{"n_experts": 96, "d_expert": 224, "activation": "silu", "normalize_top_k": true, "n_kv_head": 1, "vocab_size": 8192, "norm_place": "pre", "attn_scale": 0.0884, "parallel_block": false, "init_std_up": 0.0268, "warmup_steps": 325, "decay_fraction": 0.747, "seq_len": 768}
Below are experts of layer 5 (counted from 0) of a mixture-of-experts language model. Rows are named router (the router's row for the expert), down (a neuron's output weights, with its number) and show model dimensions 0-255. Each number is 128 + 32 x the weight over its row's rms, rounded and kept within 0 to 255.
After each expert's rows: a language model's description of what the expert responds to. This comes from a sample of Wikipedia text that the model never trained on.

# expert 20
router [120 164 144 114 125 116  13 141  91  91  65  93 162 131 102 123 150 100 118 121 124  98 198 125 138 129 139 142 166  80 138 123 151 155 129 131 165 172 107 155 115 169 110  76 151  69 108 120 142 140 107 120 143 146  97 126 124 129  92 174 137 124  93 138 138  93 122 195 122 132 127 177 118 163 123  99 116 127 161 153 127  68  90 127 165 128 119 107 112  82  67 128 150 119 133 166 222 120 130 152 124  71 127  85 147 124 135 134 104  67 184 152 114 132 125  79 118 126 141 137  91 122 134 195  55 121  79 124  65 144  98 135 137 152 125 142  91  98  95 109 120 155 165  82 125  71 109 155 127 122 209 126 100 123  92 141 141 148 139 112 151 121  65 152 138 191 106 171 141 138 122 131 114 109  42  75 109  80 148  98 141 157 158 126 145 147 102  89 110 122 109 127 141 201  90  88 174 131 130 165 130 107 190 127 135 160  73 224 135 150 146 150 141 144 104  96 147 126 118 103 126 146 134  62  36 165 116 164 141 156 136 138 117 159 190 135 134 171 137 136 106 159  99  89  84 101 114 115 128 117 154 124 143 152 170  44]
down0 [187 157 146 187 139 101 128 172 113 143 179 168 222 192 150 156  86 155 142 136 151 141 107 113 143 112  89 157 171 121 104  96 182 112  84 118 118  67 157 132  93 107  87 120 141 138 129 113 162 156 125 150 156 181  98 125 149 124 131 160 121  74 119 103  86 147 132 167 147 118 136 143 110 193 178 116 120 145 155 177 116 127  78 136  99  89 136 121 139 151 121 109 117 127 112 146 144 133 143  76 171 102 138 171  89 105  79 142 114 152 144 122  45  63 121 156 147 128 104 167 205  80 182 145  97 162 115  83 155  71 103 149 135 118 128 113 121 148 117 176 107 131 119  79 116  78 194 147 142 146 162 140 129 164 146 146 122 111 108  69 177 117 168 172  93 159 143 102  97 203  92  96 163 132  87 172 132 113 115 150 199  80 129  72 116 106  90 194  95 150  93 183 121 128  89 116 101 126 116 149 136 137  58 113 149 140  46 106  81 136  88  96 161 148 116  83 114 102 148 115 138 123 129 144 151 136 122  84 132 175 124  78  94 118 151 103 117 121 133  81  88 165  66 130  95 139  71 105 175  85 124  80 131 143 125 147]
Line and section starts

# expert 54
router [106 107 190  99 105 153  90 147 123 148 129 147 132  79  80 100 115 211  77 137 158 133 168 105  91 121  79 115  54  96 139 169 136 169 163 129 165 103 155 111 175 134  88 118  82 121 142 111 130 131 159 174 160 130 126 107 146  53 166 125 153 127 124 142 124 139 153 118 169 165 149 119  10 134 137 113 111  78 108 102 149 139 148 120 167 143 110 134 135 193 194 163 147 135  99 190 120  98 120 136  92 123 141 106 173 173 144  91 111  39 127 149 134 105 108 160 144 138 181 119 151 181 121 118  94  97 159  80 154 134 171 131 108 125 110 124 108  88 133 191  95 126 122 139 161 193 140 138 167 166 110 122 131  86 114 140  72 158 153 128 103 143 131 140 120  75 120 129  84 134 142 123 102 112 168 130  63 170 121 150 158 153 114 118  42  89 124 210 116 140 177 144 105 107 113 163 199 169 138 159  97 134 166 125  85  62 171 177  89  82 115  97 117 111 106 106 138 148 156  39 164 140 147 105 182 101  91  80 157 134  88 127 120 133 126  82 127 154 131 137 103 146 110  75 155 140 140 142 157  90  99 139 106 117 138 120]
down0 [122 130 145 190 139 131 191 136 139 104  86 186 100  78 192  96 173  97 150 128 194 121 119 143 151 108 117 161 141  48 123  67 141 141 157 100 130  79 148  95  83  97 153 157 147 135 120 184  96  94 144  90  58  96 187  97  73 165 107 107 151 132 134 145 113 140 135 114 156 133 153 133 176  78 135 163 117 109  71  54  85 138 137 135 100 143 179 120 148 200  89 120 123  92 127 169  89 134 166 125 117  88 129  84 196 133 130 128 131  96 123 150  83 149 146 102 103 149 135 182  87 160  97 150  89 136 134  95 115 124 130 112 177 111 115 129  80 144 130 118 143 141 172 135 156 148 151 110 139 101 152 103 146 170 121  94 114  67 103 140 144 142 186 166 143  81  76 100 108 153 109 126 133 149 169  94  98 140 123 148  51 154 163 167  72 174 156  81 136 104 101 115 132 129 154 140 133 114 136 147 155 117 168 133 130 149 113 174  93  68 192 108 170 205 128 123  35 107 159 144 137 203 145 140 172 156 146  85  90 152 105 149 116 152 129 131 125 117 192  90 137 133 165 128 132  91 146  82 143 125 169 155  78 135 112 178]
Titles and word middles

# expert 9
router [145 137 125  82 176  89 109  85 129 144  61 135  98 175 161 101 126 155 159 173  65 118 146 108 167 108  97 145  96 159 117 150 125 142 164 157 128 174 138 105 129 144 105 125  77 178 114 112 144 155  83  65 101 117 179 187 145 136  87 141  90  92  90  71 126  66 171 124  66 192 127  89 127  97 136 141 126 131  85 139 159 119 120  65  89 158 136  88 116 113 162 195  87  84 182 108 156 121  97 144 114 134 129  92 133 141 107 122  81  98 128  98 120 163  89 140 127 117 131  43 102 174 117 123 121 111 129 112 139  80 103 108 121  51 144 151 156 158 101 110 121 121 119 116 218 163 106 139 168 163  83 166 120 188 120 150 107 151 121 124 118 128 132 112 135 172 148 137 124 110 138  72  95  81 161 165 137 141 158  80 102 137 148  69 180 133 144 101 129 103 113 134 166  97 181 167 144 156 102 152 180 179 149  59  83 171 109 111 122  74 116 112 115 153 166 185 169 142 117 139 139 163 105 138 133 156 122 141 127 208 133 175  55 162 129 146 136  73 174 142 144 142 174 124 140 126 101  92 190 157 122 159 146  97 146 166]
down2 [138 135 110 137 115 155 191 132 137 129 161 110 164 128  83 155  80 106 113 143 119 144 126 149 114 159 104 105 111 164 135  47  95 151 120 121 140 128 120 111 164 179 124  59 177  90  59 140 142 157 113 106 148 236 102 136 125  98 126 190 156 159 132 106 111  72 166 133 112 155 125  88 162  54  87  95 115  93 133 129 185 132  80 156 185 139 109 104 160 125 151  63 107 119 122 165 142 140 128  94  76 139  79 112 238 104 174 134 101 150  98 155 111 149 145 107 126 117 128 148 112 115 136 144 149 144 168 128 131 136 107  71 117 102 165 149  84  78 216 126 127 127 110 116  50 151 140  60 102 117 118  79 118 131 143  57 104 143 136  93 123 112  93 126 144 142 142 157 107 156 178 188 162  81 119 133  93 104 169 113 125 100 135 152 105 101 160 139 108 138  93 101 152 143 106 111 126 190 147 148 157 105 174 175 175 124 166 196 170 135 166 172 171 196 120 140 139 170 161 122 168  81 154 149 133 139 148 127 119 119 123 109 112 172 141 154 118 136  91 182 165 126 106 143 119 150 162 158 185 175 144  76 122 119 170 139]
Prepositions and determiners

# expert 37
router [104 113 122  98 169 162 151 118 128 139 140  87 143 168 211 162 140 124 160 155 140 132 125 154 122 127 101  87 109 181 120 146 128 152 137  97 102 128  91 159 137 203  56  91 170 155 132 129 128 133 172 231  99  97 123 129 102 122 137 106 131 133 184 107 131 121 142 156 106 148 148 151 133  80 137 102 125 135 114  99 153 115 117  67 102 130 141 151 142 125 170 111 115 151 149 130 120 139 110  35 107 156  38 191 111 153 130 171 104  87 233 139 126 129 189 144 169 155 147  99 146  96 144  87 125 187 106 134  62 130 120 110 155 200 155 115 123 109 106 118 123  94 154 151  16 120 105 119 168  91 102 121  97 133 121  70 126 102 124 135  89 173  84 112  86 118 133 145  77 153  63 143 189 156 193 170 115 113  93 123 102  95 129 141 132 145 128 103 134 115 137 114  86 143 103 130 145 137 124 119 130 126  95 153 138 117 113 189 127 169  96 122 137 141 116 116 123 120 143 140 106 142 144 114 156 115  83 120 155 125 132 118 218 160 136  59 117 107 197 134 128 146 158 151 105 142 128  94 201 128 157 225 124 114 118 184]
down0 [ 80 130 118 107 177 106 215 120 112 127 136 106 168 144 158 145  83 103 109  85 188 128  88 107 102 105 101  92  86 158 158 136 108  77  84 163  94  43 134 166  98 195 112 160 159 173 118 135 155 136 158 113 137  75 137 130 154 162 106 139 112 131 129  88 134  86 128 124  78 143 116 139 119 124 149 160 126 137  84 130  71 157 121 110 141 129 140 129 161 139 163 123 116  97 149 123  87 102 120 105 180 180 136 132 178  99 135 183 109 117 143 125  74  72 138 159  63 185 117 133 114 140 141  42 132 145  36 117 156 138 154  95 191 114 143 120 141  93 106 153 191 128 104 159 124  58 117 143  93 106 111  92 134 185 102 124 131 139 110  33  82 119  94 168 126 109 135  97  90 154  72 111 117 154 115 138 160 133 124 137 107  87 148 166  80 161 144 124 131 187 168 116 158 145 129  92 183 192 133 117 156 114 128 135  91 107 178 146 150 116 164 122 206  97 140 144 142 118 165 197 148 176 110 163 133 133  65 131 134 158 112 176 142 164 147  94 165 171 137  57 161 113 122  96 119 139 124 118 122  94 117 163 154  75 107  97]
Coordinating conjunctions

# expert 7
router [149 125 113 121 123 140 139 152 124 132 142  99 102 110 162 145 176 115 148 110 112 159  94 205 136 125 171 132  74 164 131  31 170 121 117  89 133 178 188 154 146  30 109  93 187 123 142 181 215 123  97 124 153 125 104 116 115 129 133 213 101 132 122 157 122  53 140  99 132 147 157 154 118  85 106 117 150 119 162 151 163 133 127 111 151 138 100 141 156 154 126 129 121 138 146 145 182 146 133 115 103 196  73 135 167 144  81 123 129 142   0 159 124 144  86 146 115  90 149 160 120  92 164 148 172 156 167 142 103 161 107 143 162 179  77 149 152 155 113 146 150 117 107 139 100 126 159 113 150 142 141 131  75 169 137 157 118 127 133 118 105 124 130 173 144 154 194 164 144 130 138 112  96 156 141 127 144 136  85 100 138 147 120 117  46 129  88 133 140 142 128 147  90 101  90 118 111  96 144 117 121 157 156 182 137 139  52  96 100 142 141  99 166 131  91 116 202 172 153 147 184 104 132 155 114  95  79 134 114 109  99 111 135 102 161 150  89 132 183 161  81 116 166 148 132 149 104 117 196 188 176 109 123 139 112  89]
down6 [114 114 120 117  72 139  52 195 151 126  61 161 144 157 141  63 121 149 146 139 135 159 109 120 106 120 137  98 127 130  96 137 142 133 133 148 145 111  89 162 166 132 132 114 128 120  73 148 144 139 126 175 133 110  82 143 179 159 138  92 145 151  49 107 119  82 153 105 144 159 147 120 150 108 107 118 138 126 155  95 134 115  78  97 163 156 101 116  97 139  97 147 188 153 108 171  59  62 161 115 147 117 127 112  89 103 139 133 159  96 143 139 112 158 132 141 187 152 137 170 109  91  78 117 135 173 196 110 123 107 122  93 248 140 110 165  67 135 152 131  66  83 132 124 154  70 136 125 116 133 120 135 221 102 118 135 175 149 139  65  50  92  81 168 100 171 162 139 136  96 146 101 181 139 108 100 168 130 171 195 172  87 110 101 129 150 123 106 124  90 103 135 191 151 145 109  70 157 162  90 139 146 113 120 159 120 143  75 112 130 131 117 125  94 132 124 160 140 149 116  91 103 145 120 164 111 166 131 119 163 102 116 155  93  20 118 113 183 141 142 119 120 105 167 120 177 164 192 141 129 116 137 157 168  98  89]
Locative prepositions

# expert 57
router [142 214 116  90 170  98 105 112 126 131 121 152 105 135  93 126 157  85 152  99 132 144 207 133 123 148 130 138 100 125 129 116 110 101 118 133 128 143 136 172 133 140 145  89 117 146 122 127  74 143  80  46 167 102 186 114 160 110 163 104  97 123 119 150 108  64 193 127  94 143 139 190 172 143 142 148 141 158 147 127 127 191 154  80 145 125 117  92 119 140  93 108 121 152 161 190 121 191 191 128 149 111 186 157  32 134 115 166 165 131 185 159 103 172 188 162 130 151 185 156 118 107 129 125 130 177 120 132  95 104  97 132 128 131 118 150 116 181 156  99 167  78 124 154  28 126 134 101 109 141 113 144 177 131  88 198 118 144 121 109 161 120 110 108 147 144  54 182 137 135 162  88 140 140  93 128 113 126 115 136 111 133  77 137 135  70 136 105 151 114 145 133 135  70 116 169 156 160 120 140 102 126 147 125 121 141 187 110 109 139 129 126  99 156 107 111 141 125 151 171 155 136 148  80 180 121  88  97 128 106  96  76 109 133 143 136 119 111 188  75  96  70 107 153 181 126 120 116  91 130  40 239 175 135 128 134]
down0 [223 197 139 156  92 126 133 173 163 121 110 114 146 154 129 164  85 138 149 123 114 143  62 135 148 117 139 111  99 104 153  39 187 165 127 188 134 113 177  25 179 127 110  87 179 149 108 168  67 101 114 168 141 157 133 127 120 157  41 134  89 103 149 124  98 109 144 132 128 125  97 161 115 114  99 106  81 132 123 151  97 118 111  66 133  88 146 116 146 102 120 155 107 122  95 107 109 140  56 144 100 119 163 210 121 126 112 156 100  99 146 165 163 142 142 169 154 149 139 121 127 169 100 131 157 141 100  88  99 118 129 113 131 137 163 102 113  81 180 153 110 156 109 146 190  99 144 130 157 158 144 158 101 136 190 117 148 118 127 107 190 116 165 116 158 142 186 106 144  46 164 126  94 125  76 132  95 114 149 137 162 142 131 160 154 164 162 132 116 135  98  83  94 151  95 120 138 138 136 112 135 130 150 118 110 150 192  70 176 140 157 103 169  74  90  77  96 180 161  73 177  93 153  75 165 112  74 146  89 106 166 108  81 102 110 116 159 104  78  71 132 144 153 123 124 108 142 135 100 143 111  80 146 112 117 164]
Final s on words

# expert 55
router [130 133  85 112 177 122  63 156 140 122 127 111 110 161 164  98 133  94 134 152 139 107 125 145 129  91 124 122 158 139 149 177 133 131 111  89 156 156 122  89 163 116  77 153 111 158 175  95 166 227  84 114 159 170 133 173 137 168 117  90 101 130 171  97 195  56 155 179 201  95 149  86 112 130 121 113  51  81 132 116 126 119 101 139 165 120 141 153 117  89 123 112 116 150 135 173 150 181 163  71 105 162 192 141 153 136 120  86 127 129 139 149  63 131 153 142 150  90 138 111 151 168  96  66 110 152 156 159 120  87 128 106 134 141 128  96  66 131 115 143 123 127  80 112 132 111 221  99 162 132  96 161  82  83 121  69 117 128 115 125 172  96 153 149 120  93 102  81 113 148 113 136 122 157 172 129 102 137 132 102 145 158  72 144  35 105 120  99 130 116  95 158  92 149 139 126 156 140 191 146 126 128 173 152  97  63 222 151 119  72  68 146 157 149 146 155 139  81 128  89 144 111 145 116  88 136 123  69 129 135 137  88 114 123 164 126 151 155 161 128 120 198 120 144 101 196  62 146 166 137 117  96 117 109 115 140]
down1 [ 63 171 171 122  82 122 147  71 164 147 117 138 174 191 158 105  86 160 138 130 115 149 142 135 121 147 182 146  85 125 133 151 150 118 158  62 184 136 146 114 109 138 121  59 145 153 137 139 114  92 189 138 127  67 139 137 111 142 183  75  78 111 133 172 137  52  63 142 121  79 168 143  95 187 140 119 165 121 175 103 163 110 115 165 149  47 110 167 130  87 170  91 118 111 149 128  77 164 105 136  95 129 122 143  57 116 117 123 137 148 179  91 137  74 127 121 169 125  77 156 143  50 148 134 123 154  71  55 159 107 128 197 110 135 139 141 116 108 116 158 173 118 105 140 129 151 103 176 132 141 150 129 126 124 196 150 135 113  99 117 134 122 128 122 108 121 112 144 129 103 167  73 187 114 150 112 113  97 160 104 131 127 148 169 163 211 107 100 125 110 142 167 142 124 140 141 137 140 134 116 177 155 167 139 161 148  45 111 130 103 147 109 119 145  95 129  79 105 113  98 134  70  93  98 118 152 142 128 186 138 144  91 137  61 111 120 121 116  70  55 141 109  84 156 140 160 111 158 111 128 104 183 109  83 166  66]
Inner name syllables

# expert 1
router [ 74 106 178 146 153 142 125 143 118 139 142  95 202 154 187  95  20 152 139 177 122 100 119 149 134  95 205 120 114 197 165 133 132 160  87 137 181  93 174 135 124 117 109 145 180 113 167 155 129 131 100 110 125 152  95 136 115 119 128 173 134  91 163  62 137 135 108  90 106 126 113 136 127 143 136 123 150 152 136  77 146 114 145 146 158 143 125 176  65 154  88 198 139 163  97 132 188 143 125 149 148  96 209 179  88  81  99 158 104 106 162 129 155  99  41  73 125 127 131 139 154 133 150 168 110 100 162 140 107 115 151 111 111  83 112 152 155  87 112 122  52 124 134 188  90 104 123 111 140 152 125 149 116 114 157 140 151 121 103 113 118 160 144 107 139 123 132  49 148  80 164 139 157 115  88 149  98 151 118  93 202  97  96 145  74 126  97 163 130  79 126 153 186 117 178 142 137  85 112 183 129 131 154 132 165 163  98 106 178 146 148 135 134 148 132 100 148 163 113 134  93 112  88 121  55 178 141 170 132  85 113  86 144 109 111  54 109 103  93 165 147  91 122 162  95 111 141 104  96 100 153 108 184 136  91 179]
down1 [163 143 133 159 137 136  79 119 151 100 144 167  85 108 107 135 165  94 183 114  72  92  83 108 174 158 121 130 100  84 116  93 145 158 218  79 106 147 122 167 165 144  80 123  99 148 117 108 168 191 107 133 164 136 142  97 171 128  98 146 168 119 151 132 132 169  99 107 142 168  34 166 150  96 115 135 149 140 187 136 129 164 123  95 121 143 122  90  83 102  91 134 111 125 124 148 151 126  93  95 108  94 115 121 141 150 140 118 144 142 144 180 121 110 102 114  71 127 159 139  42 159 125 217 174 107 191 160  78 159 159 149 120 155 181 101 139 161 131 117  68 154 154 175 121 139 196 111  49 154  85  91  90 170 144 184 159 160  62 115 111 104 107 137  78 123 119 123 119 159  89  87  97 119 103 100 126  75 160  87  90 105 118 159  71 163 123 135 134 143  86 119 130 144 172 153 199 177 128 145 106  83 173 187 114 109 124 123 126 178  87  95  65 145  86 119 116 156 102 140 138 141 170 152 103 132 119 110  99 185 123 161 135 138 145 116  96 147 115 119 126 162 197 127 178 166 121 172 110 160 107 128 133 133 142 117]
Name-ending word pieces

# expert 27
router [116  76  97 121 102 126 102 128 155 145 117 124 183 119  91 150  66 129 134  98 130  90 139 136 140  91 114  78 174 141 121  60 139 189 152 131 203 117 150 118 103 122 116 110 106 113 111 160 112 144 172  70 124 113 116 130 115 101  90 163 139 158 119  56  87  95   0  88 102 149 163 136 192  89  93 108 105 125 126  85 148 123 137  92 155 147  96  94 157 120 121 163  96 131  31 120 204 109 102  96 130 110 128 109 128 132 115 135 155  96 154 133  91 119 126  93 138 117 186  85 122  90 140  96 169 130 141 136 165 133  84 162 107 144 102 127 116 104 160 208  93 128 103 106 112 109 183 103 141 135  90 140 192 137 147 120 131 133 158  64 151 121 117 114 164  76 171  86 138  93  94 124 149 173 109 183 139 164 129 116 158 130 138 125  48 188 143 170 101 164 168 111 150 163 156 111  72 126 134 103 105 148 169 152 130 193  57  84 129 177 138 134  95 162 101 147 178 127 149 182  84 152 108 103 170 193 141 195 124 135 127 160  94 124 105 109 119 136 113 176 122 104 151 154 101 140 110 155 134 129 108 145 121 110 137 173]
down0 [139 157 170 172 173 161 203 165 178 123 150  85 127 149 109 104  58 121  73 142 153 144 147 177 149 179 156 161 158 156 141 112 102 121 129 171 133 104 132  93  93 164 103 110 154 149 106 157 105  55 125 127 173 117 181 109  74 109  76 170 185 109 119 112  84 120 112 158 112 149 163 120 118  83 180  80  94 158 176 111  87 131 149  88 102 123 155 139 128  66 183 121 135  73 126 119  63 120 106 104 185 108 113 121 137 109 132 135 142 128 136  41 128 102 119 149 117 125 145 116 134  86 185 139 155 132 133 201 150 177  99  97 121  75 117 100 160 151 132 121 149 144 112 106 116  94 134 148 150 120 146 173 121 138 148 134  68 124 104 128 131 140 188 142 104 127 133 155 134 103  78 130 108 149 110 145 123 148 142  51  92 114 142 162 124 152  78 160 111 135 121 151 130  88 158 138 154 109  99 149  78 145 136 115  70 104 124  97  99 150 151 140 170  66 102 141 255 158 110 111 126 136 110 136 155 148 159 115  71 156 132 190  73 149  80 150  89 128 130  82 110 151 147  76 190 102  94 178  95  74 135 133 116 150 115 118]
Country codes and abbreviations

# expert 16
router [177  97  97 147 141 125 153 142  68 170 187 133 168  57 120 124  60 176 117 119 158 154  29 108 145 150 107 145 131 144 174 133 166 124 116 111  49 163 116 118 140 116 122 134 128 109 145 132 159  75  94 150 151  40 177 125 119 136 111 185 115 142 105 110 140 143 101 117 112 131 155 120 135 100 167 111 146 115  91 143 110 156  90  96 140  81 133 140 170 167 106  88  91 128 158 154 127 123 118 159 103  86  69 103  99 132 127 114 121 125 142 105 103 101 134 130 176 142 212 114 129  92  57 111 160 145 123 155 137 124 149 123 163 153 158 123 136 110 130 166 133 143  87 116  87 133 107 135 148 115 163 109 106  90 157 157  99 131 161 123 204 100 138 146 129 193  86 125 135 115 192 143 140 132 109 192 149  87 128 133 105 139  87 134 191 174 111  84  90 135 130  74  87 109 135 124  73  95  97 119 145 162  83 100 152 178  80  39 135  97 210  71 136  85 197 118 131 134 166 130 114 120 102 165 170 170 129  94 113 141 127  83 184 128 134 148 122 160 113  96 118  85 160  93 155 116 136 116  59 139 176  86 193 106 122 164]
down2 [ 86 142  94  85  85  86 113 130 160 147 154 124 153 110  63 143 159  83 116 178 111 118 119  73 146 115 157 130 140  84 122 115  78  91 156 126 117 167  92  75 145 139 145 147 138  91 131 155 104 184 142 121  81 155 153 142  37  93 108  75  96 132 113 173 147  91 124  70 145 182 182 109 141 134  96 209 143  74 118 130 186 130 125 141 126 117 146 133 141 160  73 150  95 131 125 142 173 119 174 145 125 140 108 151 174  92 131 131 108 131  95 124 148 101 119 147 154 116  67  81  79 126 142 165 114 109  92 121 144 153 117 112 168 126 167 114 118 106  96 108 149 142 145  75 108 120 136  95  77 144  57 118 161 118 213 147  97 152 166 101 166 113 104 126 108 159 116 118 154 152 122  97 137 150 206  78 186  92  77 100 148 167 233 120 165 194 158 146 154 168 135 119 107 144 116 119 153 143 122 119 151  58 117 132  98 135 170 179 174 199 113 140 178 157 168 138 156  92 126 113 160 156 159  85 107  98 127 115 166 116 121 112 115 159 140 123 175  94  98 142 121 130 142 220  95 166 108 153  99 152 130 108 114  74 114 164]
Concrete head nouns

# expert 24
router [129 118 158 139 139 141 118 121 129 122 170 128  94  83  86 136 163 132 140 118 190  97 107 117 113  97 160 192 127 108 171 134 137 174 139 131 151 114 133 102 176 194 167 106 108 156 116 115 122 151 119 120 103 151 105 152 140 112 120  97 121 131 119  71 130 163 140 136 130 102 145 117 183 136 124 166  90 116 105 104  96  66 146  94 130 135 157 152 151 128 103 165 129 125 148 126 109 100  87 143 164 101 115 116 209  93  80 129 157 124  43 160 103 155 137 159 189 125 160 142 148  98  79 135  75 152 120  97 203 123  99 161 106 109  78 170 101 149 161  83 122 139 172 121  98 106 153  62 101  85 150 141 188  99 108 122 131 148 106 116 121  98 131 117 127 103 152 123 120 167 179  59 123 106 179  85  83 131 111 121 150 178 126 121  80 141 147 113 139 102 133 103 146 112 127 119 154 111  92 128 170 126 106 131  24 108 194 167 177 148 125 158  61 151 145 173 106 199 105 128 105 129 105  86 146 122 201 134 118 121 111 114  88 128 127 126 171 189  49 127 116  98 117 175 124 152 184 114 255 127 141 216 136 122 116 134]
down2 [101 117 149 139  84 177 125 138  66 171 117 134 171  94  87 140  90 137 175 135 106  72 148 100 142 112  82 153 130 133  97 113 131 114 128 190 148 120 110 186 125 188 141 141 169 160 153 103 152 144 142 145 108 183 118  97 136 176 101  69 101 126 194 142  65 138 202  92 166 104 153 114 126 106 150  98  59 178 116  86 105  97 125 199  63 109 129  74  86 110 111 140 220 123 153 144 124 116 129 175 135 168 107  94  61 172 128  71 108 147 159  85  69 104 128 116  89 104 113 142 107 139 151 133 121 126 154 100 151  99 170 153 117  86 130 118 118 174 117 118 181 160 147 184 133 124  88 144  91 102  89 109 130 127 115  92 132 151 138 156 122  65 124 184 142 106 136 113 118 170 125 134 137 113 136 124 181 162 204 150 142 121 230 140 143  79 103 135 120 149 197  91 140 112 162 191  72 133 153  87 101 107 171 119 174 121 110 120 137  98 110 133 140 142 197 138 131 141  92 151  73 142 147 100 136 107  74 157  96 138 129 111 161 121 142 125  97 132  64 131 101  92  99  93 109  62 128 139 131 153 108 152 153 149 152 153]
Prepositions after nouns

# expert 47
router [139 108 128 105 150 174 173  95 117 126 102 118 119 109 186 122 129  91 138 138 162 157 113 174 105 101 123  62 149 140 127 129  94 150 112 128 127  89 104 123 140 197  66 119 118  93 145 103  81 159 147 196 103 110 138 134 164 135 147 145 150 141 150 181 133 128 170 162 112 133 102 115 160 102 144 124 157  95  89 162 112 110 131 117 141 110 114 154 152 102 173 103  75 103 135 119 128 139 137  48 106  86  60 169 133 137 124 158 119  36 203 138 123 128 211 102  70 212 130 115 127 115 193 114 146 186 100 171  23 114 156  90 136 151 124 145 107 114 136 109  97  99 142 152  93 121 134 143 173 126 152 110 142 119 134 140 166 113  77 123  95 144 121 123  87 156 200 132 100  93 150 160 131 137 139 165 168 131 163 108 142 121 123  95  35 121 135 124  85  91  67 118 124  99 110 117 147 116  93 191  93 120 123 141 144  81 162 225 115 178 120 119 141 107 103 136 129 102 153 154  97 129 147 117 180 142  65  97 156 156 157 156 192 143  76 115 129 141 145 125  89 121 135 109 127 119 124  79 232 143 138 175 105 140 112 152]
down4 [ 85 145 159 102  55 135 227 147 112 135 195  88  96  88 161 124  55 136 117 115 100  97 161  89 107  44 111 173 138 145 118 107 114 109 156 136  97  66 123 144 139 172 103  81 101 128 113 125  70  97 124 168 177 104  58 105 112 115 115  74 181 158 148  70 103  85 102 128 121 112 129 121  78 114 173 104  64 127 153 107  84 107 156 107 124 143 149 162 120 143 135 174 157 109 118 139 145 160 154 138 131 191 111 137 150 139 114  87  94 149 155  87 154 140 163 120 121 131  84 114 135 101 136 124  79 157 120 115 175  90 138 115  96 158 123 111 103 153 141  96 108 139 160 114  81 119 159 121  76 116 189 140  67 127 139  97 107  79 132 157 121 132  81  76 146 120 120 166 162 162 120 145 144 137 156 127 185  96  76  97 151 153  70 174 120  64 112 166 149 155 190 179 149  98 115 131 119 140 158 157 147 116 116 147 164 142 145 103 178 159 129 156 180 161 175 141 166 134 166 131 108  86  73 178 159 116 144 145 127 134 198  88  72 137 196  85 167 161  65 134 127 124 120 154  95  90 156 114 117 146 162  84 118 166 140 145]
Connecting words

# expert 46
router [140 141 115 172 126  85 154 159 106 159 175  93 170 114 126 154 152 121 182  82 102 170 105 171 117 176  98 100  67 143 162 118 183 163 167 139 121 133  88 150 105 110 212  48 113 152  71 152 128 216 128  97 140  83 144 150 146 173 133 135 133 118 142  90 147  94 158 144 141 134 135 132 112  71 127  76 161  92  94  95  92 122 131 150 136 169  93 116 176 135  99 110 155  98 102  73 105 144 100  31 140  91 112 150  65 129 152 130 135 148  83 158 176 158 121 175 134 119 135 147 115 151 106 132 165 153 152 155 156  80 166 160 149 113 184 118 172 114 154 163 130 153 108 116 135 137 128 181 187  72 135 128 129 115 142 147  79 145  95 145 133 115 102 154 145 177 105 124 157 137 179 121 160 127  77 101 146  84 136 156 118 129 135 167 146 155 138  65 158  97 134 123 116  57 147 155 121  99 138  99 121 102 118 105 153  61  80 200 133  77 169  99 177  73 137 128 110  97 138 164 144 116 124 223 146 196 120 102 103  69 106  98 107 149 113 142 137 106  90 179 137 114  95 118 110  96 167 162  77 118 110 133 147  78 136 130]
down0 [ 72 135 141 116 127 106  84 110 178 110 138 115 160 170 121  87 124 160 119 168 126 102 123 107 146 144  97  98  80 139 132  98 149 151  94 145 192 133 117 133 114 134 162 127 145 121 137 124 132 158 102 120 204  93 115  78 134 118  93 151 152 191 149  84 182  92 122 102 100 100 107 129 159 122 157 117 137  90 184 103  86 155 156 121 130 177 116  98 135 159 167 144 153  64 162  92 105 132 166 226 163 122 100 107 117 186 126 123 154 147 189 128 139 165 129 126  77  58  95 135 131 126  56 154 144 132 162  82 109 100 194 139 138 101 194 120 120 173 139 122 126 125 133  11 172 111 146 123 147 139 131 138 116 141  87  67  70 132 137 125 130 151 177 172 189 155 178 162 133  98 123 112  80 159 132  86 141 116 144 133  98 109  88  79  37  67 118 128 122 128 146 153 160 132 109 117  96 171 144 151 148 116 197  98  98  71 141 144 106 149  67 152 102 101 133 119 114 117  87 176 140  86 116 131 142  69  83 148 141 124 173 117 147 121  86 139 144 112  91  94 119 130 185 111 161  53 148 142  95 120 157 135 102 114  78  97]
Time and role nouns